Weights of a small mixture-of-experts language model, trained from scratch on English Wikipedia.
Size: width 128, vocabulary 2048, 7.88M parameters.
Experts: 32 quick GELU neurons an expert, 8 picks a token, a softmax router, a shared expert of 64 neurons.
Training: a variant of Adam for the experts, 499M tokens.
Below are experts of layer 10 (counted from 0) of a mixture-of-experts language model. Rows are named router (the router's row for the expert) and show model dimensions 0-127. Each number is 128 + 24 x the weight over its row's rms, rounded and kept within 0 to 255.
After each expert's rows: "mostly gets" lists some tokens that are sent to it at least half of the time. This comes from a sample of Wikipedia text that the model never trained on.

# expert 25
router [141 143 119 107  60  97 195 152  88 145 143  98 129 121 129  91 115 110 111 141 163 136 158 131 131 122 108 171 161  85 112 140 144 134 124 123 139  83 111 123 140 134 129 109 167 120 132 131 153 154 139 110 171 149 163 106 110 140 115 138 141 117 133 140  96 159 137 167 142 126 117 119 154  95  93 110 139 138 112 150 142  91 129 145  98  92 136 123 109 128 154  89 132 168 143 149 106 150 132 173 154 132 122 155  86 142 121 140  97 183 127 112 117 120 147 161  82 123 153 111 101  81 115 131 120 112 149 106]
mostly gets: " Ba", " mo", " bo", "va", " tr", " ca"

# expert 10
router [137 139  90 100  69 122 137  62 102 144 122 117 133 103 121 144 160 123 124  95 134  67  95 116 159 153 152 189 117 126 147 145 134 155 113 114 125 111 113 122 124 163  96 144 137 108 110 112 125 172 178 126 132 116 135  96 109  90 145 108 118 145 118 132 160 117 115 132 114 119 117 105 137 141 125 110 110 135 122 147 120 147  95 151 134 119  69 161 113 121 133 140 122 148 104 129 128  99  84 129 149 141 109 122  87 103  97 149 142 156 149 140 107 119 149 126 160 154 118 136 190  85  95 149 123 135  80 128]
mostly gets: " in", " to", " on", " for", " from", " at"

# expert 30
router [136 127 170 157 133 106 144 133 134 138 138 124 105 150 100 164  88 106 115 140 102 203 117 108  95 112 128 156 135 125  99 114 129 144 143 123 140 122  97 105 115 121 124  85 130 132 134 111 144 166 193  91  63 129 104 136 163 156  81 101 122 104 152 114 118 101 190 139 165 118 144 135 112 157 125 124 127 113 139 114  72 116 129 137 103 106 121 128 149 111 108 116 115 104  87 179 109 152 125 121  93 155 119 157  96 137 108 140 117 133 138 112 161 127 160 149 113 166 114 136 136 116 127 118 116  98 154 122]
mostly gets: " Ma", " pro", " ma", " Ca", " Pa", " Mi"

# expert 35
router [113 118 138 129 124 106  91 103  98 185 104 140 142 145 145 164 139 143 153 134 109  94 100 139 126  78 150 122 135 131 129 126 136 124 100 181 129 161 153 116 170 140 127 144  62 142 150 143 115 113 106 165 172 128 123 107  90 103 124 154  99 145 124 139 127 123 126 158 146 126 143  84 130 162 161 164 126 109 154 116 112 118 115 122 150 148 108 132 124 100 120 109 134  95 106 126 153 139 119 131 121 154 174  94 129 133 114 111  95 188 127 190 109  90 146 120 131  80 103 174 126 130 115 145 141 100 131 111]
mostly gets: " for", "ver", "par", " after", " on", " over"

# expert 7
router [133  76 183 146 112 130 120 135 111 107 126  75 160 106  92 131 181  74 183 145 133 111 118 163 147  86 168 147 128 133 189 133 120 165 161 108  83 160 116  66 105  85 116 129 122 140  93 117 110 101 101 108 127 124 148 163 111 138  82 152 156 151 115 106 121 116 112 112 129 106 164 112 117 120 115 112 139 151 118 136 129 116  87 123  97 144 129 130 104 153 141 137 135 103 115 101 106 105 124 134 135 157 106 119 127 115 126 103 132 134 123 132 125 131  93 153 138 126 130 164 113 128 106 102 148 151 126 115]
mostly gets: " United", " also", " has", " state", " American", " University"

# expert 18
router [154 102 134  96 166 159 160 114 136 140 112 150 163 110 122 140 136 126 119  88 159 135  74 123 137 102 181 115 121  78 179 111 122 113 178 100 157 130 132 133 132  89  93 131 110 126 116 107 175 122  89 119 124 142  91 132 115 147 120 110 118 143 139 103 124 127  91 144 143 131 145 113 138 194 143 126 136 128  91 116 131 108 114  97 197  97 130 132 146 100 127 140 150 136 160 164 118 115 136 121 147 110 100 127 110 134 139 120 153 138 160 119 107 109 112 124 126 104 102 110 136  87 135 111  58 109 150 125]
mostly gets: ",", "),", " and", ");", " but", "|"

# expert 2
router [163  71 108 116 172 132 160  94  84 115 118 138 145  83 133 103 179 146  95 146 139 104 142 107 132 164 133 150 148 134 136 125 136 162 151 105 102 146  99 108 124 118 124 129 172 172 126 169 116 102 114 135 124 136 108 105 182 126 144 179 103 134 108 141 164 161 121 102 138 112 114 136 132 103 103  90 143 114  97 148 143  88 100 100 106 113 124  96 171  99 102 154 113 154 134 120 142 101 161 139 132 134 138 158 136 142 131 146 142 162 125 131 137 111 109 105 148 116 143 130  96 132 126 146  93 184 131 155]
mostly gets: " most", " more", " that", "udi", " ex", " all"

# expert 15
router [122 145 128  79 107 143 127 118 109  82 104 155 119 115 125  72 128 113 123 122  60 166 117 119 132 152 124 120 126 148 106 148 119 169 116  97 100 143 110 142 129 163 118 154 148 142 145 117  74 111 100 115 165  89 162 119 103  94 140 174 102 110 142 160 128 119 121 118 118 119 100 148 121  74 141 119 138 173 170  98 145 107 133 148  97 153 142 121 152 167 122 103 158 113 162 139 141 182 147 140 127 138 126 151 122 140 118 137 147  96 124 106 106 122 140 137  90 149 167 121 103 120 174 156 123 119 151 130]
mostly gets: " ma", " Sp", " Ma", " pa", " Ho", " po"

# expert 29
router [125 108 173 113 137 118 121 158 177 162 104 102 103 118 119 131 105 176  76 178 129 118 143 138  95 108 138 127 112 147 137 137 101 142 159 131 116 154 110 114 114 136 121 145  82 161 124  83 101 111 102 114 148 123 153 103 117 100 125 139 162 157 124 148 150 105  70 144 156 125  97 135 131 103 140 128 113 139 169 120 104 125 156 141 119 107 126 132 129 181 115 164 126 104 166 110 161 107 147 100 142 132 144 165 116 140 151  88 157 141 129 142  73 153 143 132 155  94 159 127 126 173 130  99 158 140 146 143]
mostly gets: "line", "z", " film", " group", "iz", " album"

# expert 34
router [199 122 126 130  79  94 100 151 118 110 123 148 132  82 148 141 128 136 134 103 114 114 125 156 134  92 153 111 132 148 104 189 126 167  96 122  99 149  79 144 160 156 130 102 116 138 112 114  88 137  98 114 153 131 122 139 179 106 134 104 115 127 118 145  92  76 138 152 103 128 144 133 158 131 120 118  74 148 127 118 110 132  94 132 176 144 110 156 123 154 135 106 137 136 140  92 134 126 109  82 132 159 154 108 164 119 104 112 118 102  80 121 149 101 146 111 161 141 114 102 113 108 131 133 138 147 135 100]
mostly gets: " between", " win", " through", " include", " event", " end"